config.toml
d_model = 128
n_experts = 256
activation = "squared_relu"
balance_loss = 0.0147
balance_bias = false
norm_place = "pre"
rope_fraction = 0.5
lr = 0.00508
weight_decay = 0.082
warmup_steps = 200
schedule = "wsd"
decay_fraction = 0.841
doc_mask = true
train_tokens = 684500000
steps = 5223
Below are experts of layer 7 (counted from 0) of a mixture-of-experts language model. Rows are named up (a neuron's input weights, with its number) and show model dimensions 0-127. Each number is 128 + 32 x the weight over its row's rms, rounded and kept within 0 to 255.
Before each expert's rows: "comes after" lists some tokens at least twice as common just before its tokens as in all text. This comes from a sample of Wikipedia text that the model never trained on. Tokens count by the router's weight.

# expert 234
comes after: " the", " con", " a", " an", "'s", " The"
up0 [ 59 188 111 184  70 127 232 105  91 126 158 117  84 142 143 156 173 140 109  95 132  84 136 201  78 123 156 108 151 160 156 104  75 105 157 151 143 132 104 137 126 106  67 152 126 153 143 144 127 139 169  28 107 104 160 124  76  89 178 162 146 136 153 127 100 163 144 134 158 123 108 124 174 113 156 142 104 103  79 129 137 141 103 142 110 144 126 139 154 163  93  96 176 136  93 153 106  95 195 136  84 135 114 136  86  82 114 162 113 104 131 161 126 171 140 111 186 129 143 134 120 165 167  96 161 125 128 119]
up1 [176 122 109 123 101 197 138 111  89  93  94 144 148 111 190 144 138 157 121 168  97 164 135 143 110 125 137 161 145 180 160 106 122  68 118  83 176 151 136 123  79  96 140  76 163  80 146 128 146 129 149  79 117 182 141 107 150 102 102 125  84  72 111 109 106 108 144 144 122 120 192 109  96  70  59 130  84 152 198 121 173 194 111 137 127 156 147 159 129 122 167 139 136 116 123  79 118 191 139 135 106 145 115 100  90 161  91 169 142  88 153 173  86 196 101 100 114 146 149 142 132  65  97 137 146 109 133 180]
up2 [177 168 127  86  84 131 145 111 166  94 157  87 106 127 146 133 105 150 118 162 105 111 138 123 129 130  90 126 214 122 166 140 141 133 112 117 117 129 127 171 142 203 157 152  69 101 100 129 131 174 160 146  79 192 174 153 117  79 208 149 147 103 158 100 185 146 130 116 120 187 151  85 108 169  66  99 118  81 158 143 120 127 128 128 130 175 207 140 133 129 126  97  97 164  88 146 135 127 177 132 142 114 113 131  86 169 103 137 118 118 120 150 136 163 138  71 167 149 129 186 135  96 158 191  77 142 170 167]
up3 [156 110  82 128 122 166 137 128  97 116 142 154 162 136  86  71 155 192 146 101  99 182  94 160 108  75 163 146 117  87 156 154 103 102 114 138 146  96 126  94 123 124 129 150  95 129 159 152 139 143 189 125  97  70 122 121  76 129 142  95 141 141 154 108 153 113 164  79 128 119 160 184  88 163 119  99  92  87 150  80  84 128  56 153  94 112 171  57 147 134 144 116 100 136 170 160 127 168 133 224 133 114 147  55 153 174 141 113 143  96 136  95 132  76 191  88 155 111 111 129 163 107 159 139  82 143 129 164]
up4 [167 153 148 106  91 100 135  99  94  91  85 165 147 144 107 115 185 168 117 122  70 104 120 104  83 132  95 121 115 145 118 178 114 152  97 114 165  85 161 123 159 142 126 114  78 100 173 113 156 138 134 188 131 145 141 112  98 219 152 152 152 113 153 126  98 146 132 163 165  82 115 122 109 174 102  98  40 155 152 146 109 147 111 132  75 159 229 135 108  91 144 128 179 152  86  94 155 118 112 152 192 169  98 118 101 155 118 102 177 156 150 162 174 134 144 135 122  92 123 142 142 165  99 107  88  76  78 133]
up5 [113 111  43 168 119  63 130 153 151 132 166 131 161 130 122 125 148 140 122  90 120  96 122 128 140 112  95 157 145  96 143 136  86 111 105  94  87 176 128 103 179 147 189 102  91  86  85 157 143  82 118 151 104  70 184  83 101 144 158 146  96 135  52 133 164 159 144 143  93  84 153 149  48 154 127  95  66 134 111  86 125 120 111 162 120 164 129 143 156 128 149 168 213 131 160 155 167 111 181 105 108 162  89 136  92 134  98 125  95 119 131 117 161 126  96 116 141 128 143 146  77  69 147 149 188 112 116 177]
up6 [146 155 138 119  59 115 132 120 161  66 119 121 166  91  86 111 152  95 151  87  66 120  97  81 127  81  96 140 196 153 124  61 122  99 144 105 115 162 112 115 108 123 136 101 160  75 168 136  70 105 192 137 159  98 148 111 139 145 130 123  93 193 168 132 119 155 149 182  99 103 112 164 136 143  73  97 203  76  90 154 137 101 164 197 163 152 141  98 168 102 155 140 121 110 148 103  92 117 164 155 144 125 144 187 132  77 136 145 134 161 140 126 124 131 130  97 148 195 129 122  92 170  74 158 137 131 109 162]
up7 [ 83 155 145 105 108 134 111 175 128  95 178 135 136 135 126  85 143 121 104  52  53 126 104 112 137 116 140  99 121 137 167 121  94 105 140 193 117 103 164 195 152 131 131 151 135 192 192 136 147 110 136  96  98 165 180 194 162 141  72 116  60  94 103 104 153 149  68 105 128 109 128 175 101  99  80 109 104 129  80 100  90 113 164 102 137 134 125 141 157  46  81  95 140 104 106 164 150 130  71 167 117 109 165 113 140 156 157 162 108 131  88 148 155 164 140  98 120 128 178 150 150 185 101 124 161 159 143 119]
up8 [142 107 165 163 113 107 140 107 127 124 146 143 100 173 106 110 166  79 151 117 110 185 124 132 136 129 129 144 106 128 117  96 153 115  85 158 140  55 144 169 168 130 138  88  87 146 153 130 135 191 176 145 107 135 117  54  91  81 153 168 140 138 115  68 161 133 182  78 109 113 131  94 122  98 118 135  56 105 148  93 152  86  76 148 144 134 137 142 117  55 137 142 130 175 104 136 175 136  55 122  64 120 154 131 147 145 137 123 196  52  86 137 101  76 143  70 126 105 152  81 131 125 123 138 131 117  60  91]
up9 [ 61 125 104 139  90 109 123  52 157 187 128 104 140 120 142  71  86 133 156 107 129 100 205 135  85 130 157 123 140 163 140 147  72 127 147 180 134  99 159  95 142 180 146 158 165 154 198 160 119 103 151 162 119 145 131 102  66 160  85 118 108  57 100 124 230 125 108 122 154  99 125 162 141 130 114  73  75  93 111 122 114 145 148 148 131 141 141 161 141  56  69  59 139 132 100  92  90 145 108 111 149 153 119  91 120 115 140 128 141 107 110 139 101 114 139 145 137 101 193  96 141 122 158 106  82 119 118 104]
up10 [143 104 105 103  77 129 201 152 108 111 115 124 105 100 166 114 151  61 169 113 197 118 162  98 111 174 146 131 189 171 124  67 131  71 140 135 148 131 132 112  65 122 125 130 146 116  93 128 124  86 104 125 160 168 155 102 120 168 101  87  98 130 149 123  65 116 120 112  78 133 155  87 128 130 151 150  92  95 171 116  90 170 148 124 150 146 140 199 150 141 129  83 151 189  90 145 184 136 112 159 133 123 148 125 131 138 164  82 154 172  47 100  85 159 157 186  57 122 168 129 126  75 134 134 137 128 154 108]
up11 [ 75 133  71 128 146 139 116 196  82 109 161 131 177 130 106 108 129 162 181  75  96  43 163 125 107 172 132 153 145  81 210 130 113  99  74 120 125 182 154 157 151 160 135 122 210 131 131 141 171 157 131 144 138 141 150 121 106 188 110 180 143  84  65 131 158 104 150 123  99 128 108 117 168 161 127 128 120 121  91  78 166 121 117 175 171 141 103 150 120 158 143 135 172  97 141  99 110  92 131 104  62 117 122 136 140 147 164 162 162 104 165 117 100  87 197 106 117 100 185 113 114 141 105 126  96 109 108 138]
up12 [126 113 116 168 153  96 145 134 179 143 130  92 141 112 151  94 120 111 110 124 108 156 125 181 159 189 143 190 122 174 127 130 138 162 142 120 167 167 125 139 111 141 127 114 151 159 157  75 141  99  84 211 113 141 100 145  91 177  78 193 169 173 150 135 144 109 113 147  89 149 172 159 134 159  62 138  80 161 131  71  83 161  68 142  77  81  94 172 133  79 110  68 109 129 119 133 151 147 152  92 167 118 139  80  98 185 156 164 152 165  94 150 107  78 128 130 142 104 187 125 110 111 104 156  74 136 127 131]
up13 [145 113 125 178 187 162 183  79 140  95 124 153 134 113 108 111 130 115 151  39  90 104  94 136  93 140  85 159 185  81 152 119 122 135 160  65 138 131 105 144 123  96 140 122 123 115 194 147 133 128 179 121 121 127 172 131 112  90 131 168 138 124 132  93 179  75 150 125 150 142  83  90 117 132 115 110 135  46 119 121 161 180 122  86 113  95 183  99 123  82 176 106 114 126 167 115 142 112  48 103 116 142 110 174 116 114 183 158 112 101  93 155  84  56 183 146 167 139 125 138 116 140 110 111 149  55 125 121]
up14 [130 139 152 166 100 195  98 112 144 151 165 140 127  94 138 123 109 138 104 116 163 161 104 139 136 168 110 114  98  93 117 109 113  71 131 166 137 190  87 100 130 114 121 157 139  97 126  96 110 124 160 110 153 145 113  95 135 108 131 148  46 126  43 214 174  69 103  82 149 152 200 126 169 156 153  61 110 139 135 111 137 105 124 137 113 163 183 101 148 175 133 172 144  86 119 124 131 139  86  70 169  56  95 154 133 165 139 117 132 119  97 153 154 136 159  89 124 150  99 126 108  88 165  89 200 124  96 157]
up15 [119 115 140 146 158 140 181 161 115  76  85  87 108 178 160 155 165  91 135 113 134 156 114 143  73  63 130 155 178 117 145 161 147  81 158  97 152 147  95 137 141  98 136  91  94  82 101  54 145 124 144  68 120 171 125 100 124  71 119 120 221  61 149 155 168  95  79  89 131 140  97 128 106 126 105  74  57 168 138 175 119 110 136 131 139 143 174 131 137 118 120 145 160 117  96  98 140 134 133 140 114  89 142 121 134 178 123 124 197 171 130 128  80 112 142 118 127 144 215 118 101 142 140 126 135 105  66 108]
up16 [129 125 102 181 114 147 106  91  79 172 119 125 173 145 135 134 136 141 112 151 119 136 201 135 144 160 112 156 142 163 181 103 161 112 169  79 120  89 148  89  97 120 215  90 154  94 119 178 114 142 118 118  92 139 155 168  75 138 135 142  69  91 130 110 170 113  81 107 109 157 172 136 153 157 155 138  95 122  62 109 172 109  89 116 128  88 166 143 176 138  66  75 114 103 132 141 179 130 175  98 147  93 183 133  92 147 123 128 116  50 141 119 137 162 126 142 175 138 110 137 148 119 132 111 128 219 161  82]
up17 [212 149 135 172 110 156 190 134  70  90 173 139  96 106 109 114 170 164 172  61 111 153 146  75  96 137 132 161 136 126 127  85 168 168 153 113 133 120 151 136 139 111 133 154 116  85 178  70  94 110 174  73 114 110  92 102  96  88 140 149 129 163 148 136 138 200 119  98  73 116 106  58 117 124 135 178 115  82 120 110 152 128  86 140 192 107 144 207 140 105 116 104 133 117 176 125 141  98 143  90 140 110 159 139  78 140 137  98 152 174 113 176 127  79 133 111 130 180 170 118 115 145 152 128 119 121  81 160]
up18 [139 142 121 123 112 152 137  89  84  65 119 162 163  55 100 113 113 162  78 127  86  93  72 158 161 162 202 122 116 126  88  91 102 139  89 127  28 173 123 179 156 156 110 128 135 125 186 158 179 132 124 132  78 132 140 160 104  72  58 142 110 136 119 105 215 112 135 155 149 112  99 101 109 110  82 150 130 173 140 127 147 115 145 117 100 174 156 196 114 144 129 173 113 165 124 117 181  54 129 159 134 108 152 102 177 152 105 132 102 132 124 122 117 154 153 142 118 154 161 106 130 141 135 144  94  84 127 137]
up19 [105 143 120 123 160 132 153 125 141  71 136 137 172 168 155 127 101 120 119 100  75 136 130 133 109  73 156 150 164 199 127 134 104 157 152 128  78 134 109 162 109 156 137 166 130  90 141 149 178 181 146 159 173  59 188 108  93  77  89 130  80  71 172  99  80 152 158 141 120 126 112 141 168 110  84  82 126 100 171 110 115 169  75 161 105 140 158 189 138  71 118 188 145 108 101 139 148  73 123 111  93 174 123 101 123 161 153 157 152 103  79 174  87 124 155 158  83 143 192 135  89 109 133 163  97 134 115 131]
up20 [ 78 131 116 135 191 109 135 131  78 136 122 198  67  98 118  79 110 129  89 136  63 161 143 137 108 111 113 189 171 136 165 132  79 174 101 131 189 162  94 176  94  69 125 123 130 102 122 139  90 113 134 106 197 106 123 144 121 158 143 191 119  91 134 131 121 144 149 111 161 197 139 122 140 133 158  93  89  94 104  89 155  99 139 124 121 114  97 135 125 128 155 144 173 104 107 189 125  87  86  75 106 122 121 147 124 120 122 159 155 123 101 148  94  67 164  73 121  38  88 116 131 125 121  98 201 106 123 135]
up21 [108 123 102 112 183 195 188  72 141 132 155 134 106 199 107 134 134 146 164 120 151  88 220  79 124 144 123 174 145 107 116 133 127 105 109 121 103 153 148 126 123 157  77 163  60 149 161 156 197 152 156 113 123 119 114 127 126 105 151 193  64 115 120 155 147 156 134 103 157 118 104 116 138 128 103 144 137 120 152 144 145  95 139 190  79 116 141  98 112 139  92  50 158 154  69  91 105 135  51 107 114  88 119  88 146  95 180 182 178 130 100 144 184 129 105 125 145 155 146 142 107 160 126  88 144  92 126 120]
up22 [142 158 131 145 136 194 163 112 106 139 145 118  56 141 146 129 138 111 120  44 119 135  76 103 121 227 122  94 160  97 156 156  85  85 162  82 122 130 136 150  83 129  97 112 142 117 152 111 145 120 111 135 125  97 133 175 131 123  97 193 152 138 231 121 107 120 205  45 104 118 102  77  90 151 143  92  87 104 142 131 127 109  87 143 100  89 188  91 133 107 126 128 107 100 150  97  72 170 162 143 134 129 112 147 109 139 133 103 118  97 133 175 122 118 149 100  71 137 113  76 152 145 116 121 147 107 174 148]
up23 [122 100 125 154 112 133 207 158 122 145 134 161 139 172 102 171 113 134 107  54 102 133 158  85 178 102 137 117 137 188 155 153 126 122 157 144 190 125 168 199 141 137 105 132  97 114 152 184 188 116  97 117 105 139 133 123  99 144  58 112  86 171 103 144  85  75 188 112 143 110 151  90  88 154 121 150  96 144 122 131 105 110  96 169 128 149 184 140  89  97 106  67 158 169 160 134 112 169 112  99  75 137 143 204 153 138  78 118 160 124 137 136  70 113  97  98 125 134 116  86 112  71 149 124 139 150  72 112]
up24 [133 147 126 128 123 166 136 129 156 138 167 156 133 157 121 140 119 137 122 126 165 136 170 140  90 156 127 107 129 131 137  95  86 135 115 140 171 103 149 171 169 115 130 126 147 113 125 127 108 107 162 158 136 193 116  86 178 141 166 152  95 150 176 137  51 121 165  87 132  52 175  90 214  87 113 120 106 136 109 199 139 166 149  88  92 133 165 162  97 162  57 150 107 168 174 106 158  67 139  75 139 180 130  95 140 101 109 145  65 142 188 152 144 118 103 119 133 163 130 112 102 117  77 103  70 146  61  93]
up25 [ 77 133 113 126  54 119  97  56  88 115 127 156 148 146 109 154 142 182 142  87 169 166 113 181 116 103 120 130  79 121 157 187 119 126 155 185  87  77 122 174 124  74 108 111 135 127 175 124 152 147 117 114 170 167 123 150 174 154  76 163 136 108 151 168 102 103 151 121 122 165 100 137 133  68 127 110 108 149 192 120 166 184  99 139 134 150 163 197  98  92 101 111 189 132 127 141 169 132 117  76 125  93 143 133 133 125 169 182 140  99  94 152 122 128 221 139 147 151 128 104 159 156 148 117 137 160  71 140]
up26 [111 164 169 128 166 102 173 122  97 151 152 105 128 149 142  87 148 104 114  92  65  99 203 105 121 132 131  85 165 197 111 170 158 104 112 156 113 118  88 157 107 147 139 178 177 148 127 110 144 108 148 102 198 152 167 119 103 141  93 162 139  57 132 105 157 125 129 156 136 147 133  98  90  69 143  48  73 157  94 132 169 147 132 166 106 130 124  79 155  90 167 121 123  79 132 105 154 179 110 146 149  99 128  86 115 126 120 121 150  90 129 139 113 169 185 122 141 158 149  83 169 129 169 178 131 135  35 143]
up27 [110 168 142 156 139 100 161 168 151 142  97  55  82  99 140 186 106 132 128 144  93 166 122 189 100  35  93  93  98 184 145 127 156 133 144 160  98 112 211  56 128  98  85 168 134 162 150 117 136 119 119  95  92 103  88 120 125 140  89  99 141 171 135  94 159  92 117 132 111 156 146 193 108 110 148 171 134 145  96 122 162 125 165 186 193  80 134  83 115 119 127 131 194 134 203  70 124 151 126 144 114 148  99  88 115 106  93 102 144 114 117 133 157 119 144 122 132 141 137  90 117 131 108 158  91 142  82 123]
up28 [115 107 148 116 102 147  93 126 132 187 172 112  71 136 104 105 136 121  64 128 154  80  80 186 158 106 135 190 124  92  96 144 152  98 162 162  93 131 161 158 159 120 116 192  99 143 110  73 138 112 138 167 140 112 220  80 137 102 137 139 159 140 167  64 135 165 161 102  63 137  87 129 164 171 135 143 127 128 163 147  89  96 175  88 111 154 165 116 120  95 112 104  88 171 109 124 110 141  84  84 156 165 111 120  61  85  80  94 134  99 140 117 131 134 137 162 142 113 155  85 121 114 133 163  71  78 117 162]
up29 [216 109 161 162 168 158 143  90 140 124 117  76 121 137  71  89 172 149 118 138  69 158 154 170 127 120  78 109 126 147 135 186  96 133 105  89 181 144 176 138 180  80 116 133  88 159 149 167 102 122 147 136 127 119 145 105 146  83  89 130 161  96 112 131 137 163 155 154 152 108 115 121 136 135 129  72 135 114 179 102 124 172  62 162 155 187 149 198 144 130 107  84 113 159 138 116 133 164 136 145 110  86 112  97  61 113 114  79 173 117 110  74 131 132 148  43 144 115 127  63 167 138 133 114 148  95 100 128]
up30 [ 89 115  90 186 133  88 135 174 161 155 165  92 137 136 121 172 168 129  72 125 142 170 115 112 141 124 101 151 139 162 145 193  92 123 146 142 141 148  40  97 107  84 159 157 169  68 151 147 143 103 166 121 160 120 132 146  68 194  89 122 156  65 141 150 109 182 162 105 121 114 169  90 136 182  90 143 141 101 138 107 147 105 148 160 139 161 142 105 162  85 150  87 161 206 129 153 120 122  73 109 137 138  84 161  94 145 122  75 115 135  88 130 131 126 139  92  82 109  85 117 192 170  85 150 141 118 133 100]
up31 [138 129 156  97 208  76 165 111 122 159 133 133 141 117 167 159 168 167 115 131 140 158 127 124  91  89  90 118  99 170 163 132 161 111 138 142 170 120 132 121  73 148 102 149  95 124 158 105 120 174  84 153 174 139 110  55 162  60 151 168  96 142 115 123 197 137 112 158 162 105 137 109 106 135 147  84  97  42 110 107 161  96 160 185 115 108 157 135 158  89 101 119 117 160 112 181 134 103 148  88 142 143 121 120 149 152 106  70 141 155  28 136 148 143 170 127 129 150 161  78  94 113 108 170 120  94 176 163]
up32 [113 148 164 122 150 117 151 121 121 119 109 125 125 119 141  94 133 109 123 128 140  72 140 128 102  59  56 163 147 153 120 218 102 128 135 108  83  99 167 148  78 169 156 112 143 123  94 105 143 157 114  67 115  68 183  52  92 173  91  67 159 140 208  91 114 117 143 131 115 113 178 138 161 139  86 107 118 106 152  86 160 113 131 166 102 166 162 152  69  80  46 141 128 163  98 124 141 173  98 156  90  97 139 126 116 110 163 102 116 103 138 131 135 143 130 152  69  99 117 156 137 164 111 115 101  71 134 147]
up33 [106 137 206 156  89 114 134 117 122 138 129 129 131 199 134 125 133 127 171  53 117  73 108  73 167 134  60  79 132 115  54 107 109 159 100 138  93 189 128 152 148 136 152 116 144 184 120 186 191 118 194 157 117 155 162  83 103 102 136 140 104 125 181 118  82 176 168 106 139 115 143 154 124 100 170 115 125 193 136  74 128 115 136 151 138  86 172 117 122 110 138 162 132 173 111  74  88 144  91 137 155 145 178  96  82 135 111 111  93 146 157 115 162  58 140 127 107 117 154 107 109 134 149 114 127  90 131  98]
up34 [186 101 102 121 121  97 160 149 135 111 161 114 110 176 137 141 112 127  83 171 121  89 122  59 142  85  50 104  71 125 103 123 242  96 141 133 155 176 152 113 154 134 113 151 152 135 153 163 142  61 126 125 140 117 126 109 148 116  46 141 141 109 104 139 154 129 116  89 121  80 110  81  18 128 125 140 134 146  99 158 106 189  82 107 146 140 118 144  95 127 106  82 157 156 107 108 132 102 106 180 121 165 145 108 130 117 120 108 101 115 192  85 126  93 132 159 146 106 166 111 148 159 153 161 106 154 114  81]
up35 [127  83  93 128 112 112 185 125 120 117 117 162 193 119  84  91 161  56 129 135 119 122 111 107 106  79 146 128  92 127 155 223 151  87 102  60 113 113 160 157 116 100 126 158 163 191 146 150  88 133 137 129 163 153 109 124 147 105 102  69 155 109 132 117 169 107 126 143 198 123  71 134  82 121 108 153 103 164  88  91 188  95 134 133 112 178 187 146 100  90  92 107 158  94 110 158 104 106 100 125 164  93 168 153 100 179 146 170 104  82 126  72  95 111 176 138 124 157 139 116 145 106 124 177 159 136 169 140]
up36 [ 73  97 212 134  64 167 145 134 124 108 127 124 122 171 159  75 109  86 124 110 154 122  87 114  91 173 146 129 114  85 166 105 130 131 191  86 151 132 153 114 103 151 135 153 102  86  88 145 167 176 156 122 128 136  93 123  88 172  64  99 166 121  98 114 203 144 146  85 120 163 213 155  86 137 119 120 118 169 181 150 144  84  90 152 151 116 116 147 144 119 151  96 158 124 188 161  96 129  96 103 121 112 158 135 103 141 155 142 102 134 146 171 125 157  84 187 133  86 127 149 125 136 102  85  73 149 195 139]
up37 [102 106 142 127 128  98 171 115 110 112  73  58  99 132  77 140 161  92 126  82  85 132 103  44  92  94 149 196 144 151 144 148  97  72 123 148 134 183 158  77 193 113 127  93 167 136 136  45 168 114 123 149 158 132 107  95 135 133 111 118 139 158 168 131  58 157 189 120 140 131 139 145 140  50 119 143  74 116 139 139 154 157 103 120 113 144 178 121 187 136 142 103 118 124 108 100 135 160  96 123 110  96 151 136 149 113 123 128 153 157 136  98  97 144 143 145 115 157  89  54 131 109 144  68  96  96  69 162]
up38 [144 135 130 134 157  94 130 113 118 134 128 128 107 152  79 111 110 151 130 152 113 101  74 180 109 110  92 157 165 195 148 129 150 120  88 165 140 156 143  87 151 140 164  86 106 162 138 131 159 140 125 173 112  99 130 121 153 141 142 129  77 117 153  69 174  77 125 183  67  86 116 159 104 122  74  84 106 103  78 117 134 186 141 166 130 171 154 153 133 101 126 145 149 134  72  68 152 181  70 101 101  89 171 107 119  91 171  65 117 146 158 154 117 150 119 101 131 183 168  82 121 100 175 224  97 110 143 111]
up39 [125  96 101 116 111 112 117 108 117 138 197 102 139 126 143 149 113 210 106  39  88 134 114 132 117 163 168 144 163 191 182  94 159 126 124 150 147 145  85 173 127 106 157 128  95 132 149 196 142 117  98 139 145 131 123 182 113 120 139 129 167 115 131 102 166 120 183 155  82  58 176 108 133 105 128 118 120 115  73 127 188 111 122 203 143 134 104 146  62 111 145  75 114  69 138 148  75 126 179 121 147 100 128 123 182 165  87 107 141  90 129 110 126 101 137 183 198 151  95 155 121 109  98  91 116 130 144 153]
up40 [143  97  76 141 146 124  75 178 110 102 114 144 145 178 208  93 106  63 112 114 104 146 171 134 124 153 108 137 103 154 177 156 137 177  80 100 116 128 150 109 131  60 204  79 109 103 121  70 129 104  91  87 142 132 105 143 124 117 175 170 171 147 150 143 133 155  91 171 138 164 133 109 152 141 114  80 155 157 135 125 128 137 171 155 151 186 161 185 126  87 145 103 131 108 192 108  86  86  84 140 107 106 207  79 158 141 134 132 150  91  84 129 103 122 167 113 140 109 157  96 120 111 127 122 126 130 111  51]
up41 [106 163 137 165  88 121 106  86 139 101 101 115 119 142 133 133 107 141 115 162  99 136 137 139 140 120 147 174 151 133 134 158 118 191 117 143 113  87 160  85 150  85 152 143 173 162 114 102 187  83 128  97  84  61 167 157 108  91  75 160 112 106 107  95 117  92 127 101 128  61  96  57 144 171 137 175 114  95 117  87 110 154  99 169 122  89 195 193 148 133  75 104 195  97 149 146 167 162 115 103  86 106  83 106  85 165 106  97 135  55 124 171 104 145 159 151 166 141 143 121 165 126 141 108 131 110 135 194]
up42 [ 78 135  91 169  90 164 138 127 120 128 119 133 179 157 123 115 126  92 119 107 168 139 166 169 121 127 120  96 112 158 154 130 131  91 144 117 137 144 111 129  94 120 131 111  95 130 195 163 141  71 190 111  90 119 134 104 121 164 131  67 138  68  93 120 136 130 163 108 155 139 190 170 143  65  40 122 162 174  92 121 161 112 110 165 132 109 115  84 154  80  95  88  89 152 129  92 158  58 146 141 154  61  95 144 139 168 135  92 135 136 205 107  81 102 181 166 121 141 154 158 138 157 189 121 146 131  79 159]
up43 [164  71 137 186 123 153 161 146 161 170  58 143  96 140 130 182  41 153 143 142 138  76 133 126 142 188  98 104  83 100 129  96  92 127  97 162 144  88  93 168 124  87 139 153 125 107 170 136 150 119  85 148 133 107 136 189 110 137  95 184 149 176 152 119 142 101 110 162 131 160 150 209 126 112 153 134 143 154 152 173 128 100 137 146 152 165 143 143 122 144 133 149 112 145 105 166  79 163 114  86 103  64 138 120 183 105 149  61 127 139 152 130 124  97  75  74  74 114 165 167 135 115  85 134 126  68 154 137]
up44 [124 108 129 170 193 125 180 162  83 120 129 149 137 173 136  86 103 119 121 110 165  99 108 174  44 127 149 127 169 113 154 131 155 151 150 135 100 137 123 115 146 115  99 136 156 113 156 120 183 112 156  80 177 114  73 176  57 133 108 131 138 140 154  80 150 135 154 114 128  36 152 146 136 143 157  76 108 119 125  61 150 197 193 153 134 152 113 178 137 170 133 135 174  95  97 145  87 146 140 110  81 111 111  98 127 143 144 164 184 127 157 137 123 101 169  88 141  63 205 123 120  86 139 149 140 159 112 127]
up45 [163 144 112 177  91 138 107  54 129 111 133 127  95 126 119  63 129  75  76  72 112  87 112 197 191 157 107 143  46 154  89  83 121 149 152 140 145 114 107 119 142 199 191  94  91 127 199 123 168 160 112 111 113 142 143 141 125  58 107 101 160 116  98 180 125  95 114  97 124 162 145 138 110 105 143  92  74 114  82 128 112 144 162 122 122 164 161  92 130 127 128 138 159 145 145 138 120 126 113 168 139 148 199  71 108 153 103 141 153 179 123 144 110 122 134 106  59 100 161 128 157 155 154 115 175 154 133 117]
up46 [107 140 153 122 113 139  84 129  77  88 147  94 104  74 115 119  94 136 164  95 122  86  50 127 138 141 121 133 105  89 166 131 159 126  87 130 132 128 184 197 130 152 156 129 159 158 206 158 184 103 181 119 122 121 110 100 116  72 108 108 154 158 167 112  80 163 171 105 126  91 129 133 189  94 135  95 117 146  96 136 139 195 124 214 141 132 146 168 122 160 138 152 166  97 138 170 123 114 155 141 111 128 151 162 172 154 132  94 123 108  54 162 115 135  99 140 100  67  82 127 176 157  68 115 128 134 139 181]
up47 [123 195 152 146 149 178 115 136 137  79 108 130 132 163  94 140 102 153 110 158  80 133  89 164 135 175 157 169 179 161 127 131  94 138 163 182  97 154  98 130 176 116  85  75 114 108 162 163 145  78 103 120 167 104 173 149 125 102  85 107 180 167  90  92 160 140 125 135  86 129 163  67 144 116 134 138 151 119 160 129 127 114 101 149 102 134 103  92 164 164  84 106 126  95 160 143 120 116 152 155 174 141 136 178 126 129 169 155 144 171  49 120 177  84 174 136 114 139 147 185 125  84  69 124  65 153 118 204]
up48 [ 84 139 137 164 129 180 109 117 145 136 117 114 194 110 174 185 142 140 139 106 153 112 203 101 184 124 129 151 150  75 120 101 147 161  81 126 110 145 131 165 107 107 160 169 157 136 154 225 159  81 167 114  98 124 113 195  90  97 149 152 171  97 130 105 138 125 144 128  81 137 137 158 114 110 157 105  86 115 147 122 156  82 137 117  76  90  70 153 163  99 162 146 132 108 192 131 147 205 141  96 122  63 112 102 128 114 136  89 174 125 145 141  87 123 106 124 182  59 145 113 127 176 144 135 103  96 142 158]
up49 [201 112 124 113 115 144 135 123 145 140 105 124 181 116 129 161  75 102 104  81  78 116 122 157 160 146 124 152 144 154 130 148  94 140  42 143  50 153 174 197 100 173 143 124 116 145 131 130 105 104 151 145 151 117 127 185  99  87 146 118 160 138  64 105 159 145 130  88 100 108  95 111 119  89 101 136  82 178 111 139 119 180  95 161 176 124 163 142  66 167 114  81 134 175 126 180 147  95 102 114 142  95 119 101 165  77 144 116  76 108  84 140  79 120 207 142 150 125 110 154 144 172 172  98 109 150 119 168]
up50 [162 109 109 149 145 115 119  97 113 112  99 141 156 189  97 129 111 147 134 122 144  79 123 162 154 148  53 106 160 123 185 200  94 134  83 146 165 178 135 138  67 140 156 122 119  88 112  88  90 115 206  92  69 121 136 115 121 188 113 133 132 117 151 110 115 138 144  92 114  96 102 183  96  95 188 111  88  90 173 122 145 157 138 123 169 150 144 173 141  94 142 113 129 176 120 124 103 177  80 111 145 134  83 120 176 168  88 167 158 110 132  91  73 117 153  90 143 165 180 160 105 104 150 113 167 156 118  53]
up51 [104  98 120 111 157 155 109 104  81 134 153  96 121 185 151 120 133 161 114 115 101 139 156 144 132 140  96 176 145 144  90 123  66  78 132 153 142 129 125 121 114 125 209  73 109 146 133 117 159  89 101 100 127  97  94 100 152 111  94 155 150 149  42 120 148 127 111 131 116 159 149 102 158  75 110 123  63 201 148 135 138 111 161  97 191 157 155 147 132 132  65  65 115 112  93 161 164  86 107 148  95 118 111 141 114 182 154 205 187 192 147 152  94 139 129 119 139 109 148  71 101 153 152 137 131 117  55 163]
up52 [161 159 101 107 168  86 104 129 174 102 134 176 173 162  63 125 115  96  91  75  57  65 131 110 133  91 122 136  89 147 150 101 159 122  71 171 121 170 103 166  93 155 182 127 148  89 197 133 110 130 138 166 134 131 169  99 118  95  91 124 143 140 142 124 142 150 164 138 124 116  94 170  51  99 101 135 146 129 179 187 114 166  93 134 142 134 130 153 132  88 140  99 142 132  76 130 110  98  96  79 125 129 144 123 140 101 134 128 122 150 132 127 108  83 125 101  53 142 130  44 187  73 169 150 115  83 152 107]
up53 [189  55 149 154 130 129 113 153 107 110 130 133 136 127 140 120  70 145 172 156  67 176  71 123  97  65 151 137 108 187 126 181  79 120  58 123 147 106  51  59 115 122 168 149 124 127 130  78 124 105  70 136 125 117 168 179 114 154 100 124  90 124 126  96 154 149 118 153 155  99 174 124 100 130 131 116  86 124 157  98 141 115  70 144  84 139 131 195 118 118 159 110 128 190 152 130 103 144 117 138 110 163 159 130 132 136  96 138 144 125  58 120 106 166  72 113 134 124 196 125 149 105 135 176 133 171 187 119]
up54 [117 111 170 124 101 105 130 139 148  94 176 150 149  79 147  57  65 153 122 106  98 112 143  51  98 113 137 164  94 144 139 200  96 141 114  94 102 116  91  94 146  90 144  73 108 179 165 134  91 135  80 133  78 100 119 166 150 117  94  84 144 130 171 171 198 104 123 178  91  85 139 112 110 122 115 142 126 148 104 192 140  76 139 158  67 149 155 101 126 110 139 113 150 138 153 125 128  84 159  72 117 167 104  98 123 125 126 141 113 142 128 106  91 141 177 125 186 168 162 152 182  94 165  95 108 144 198 120]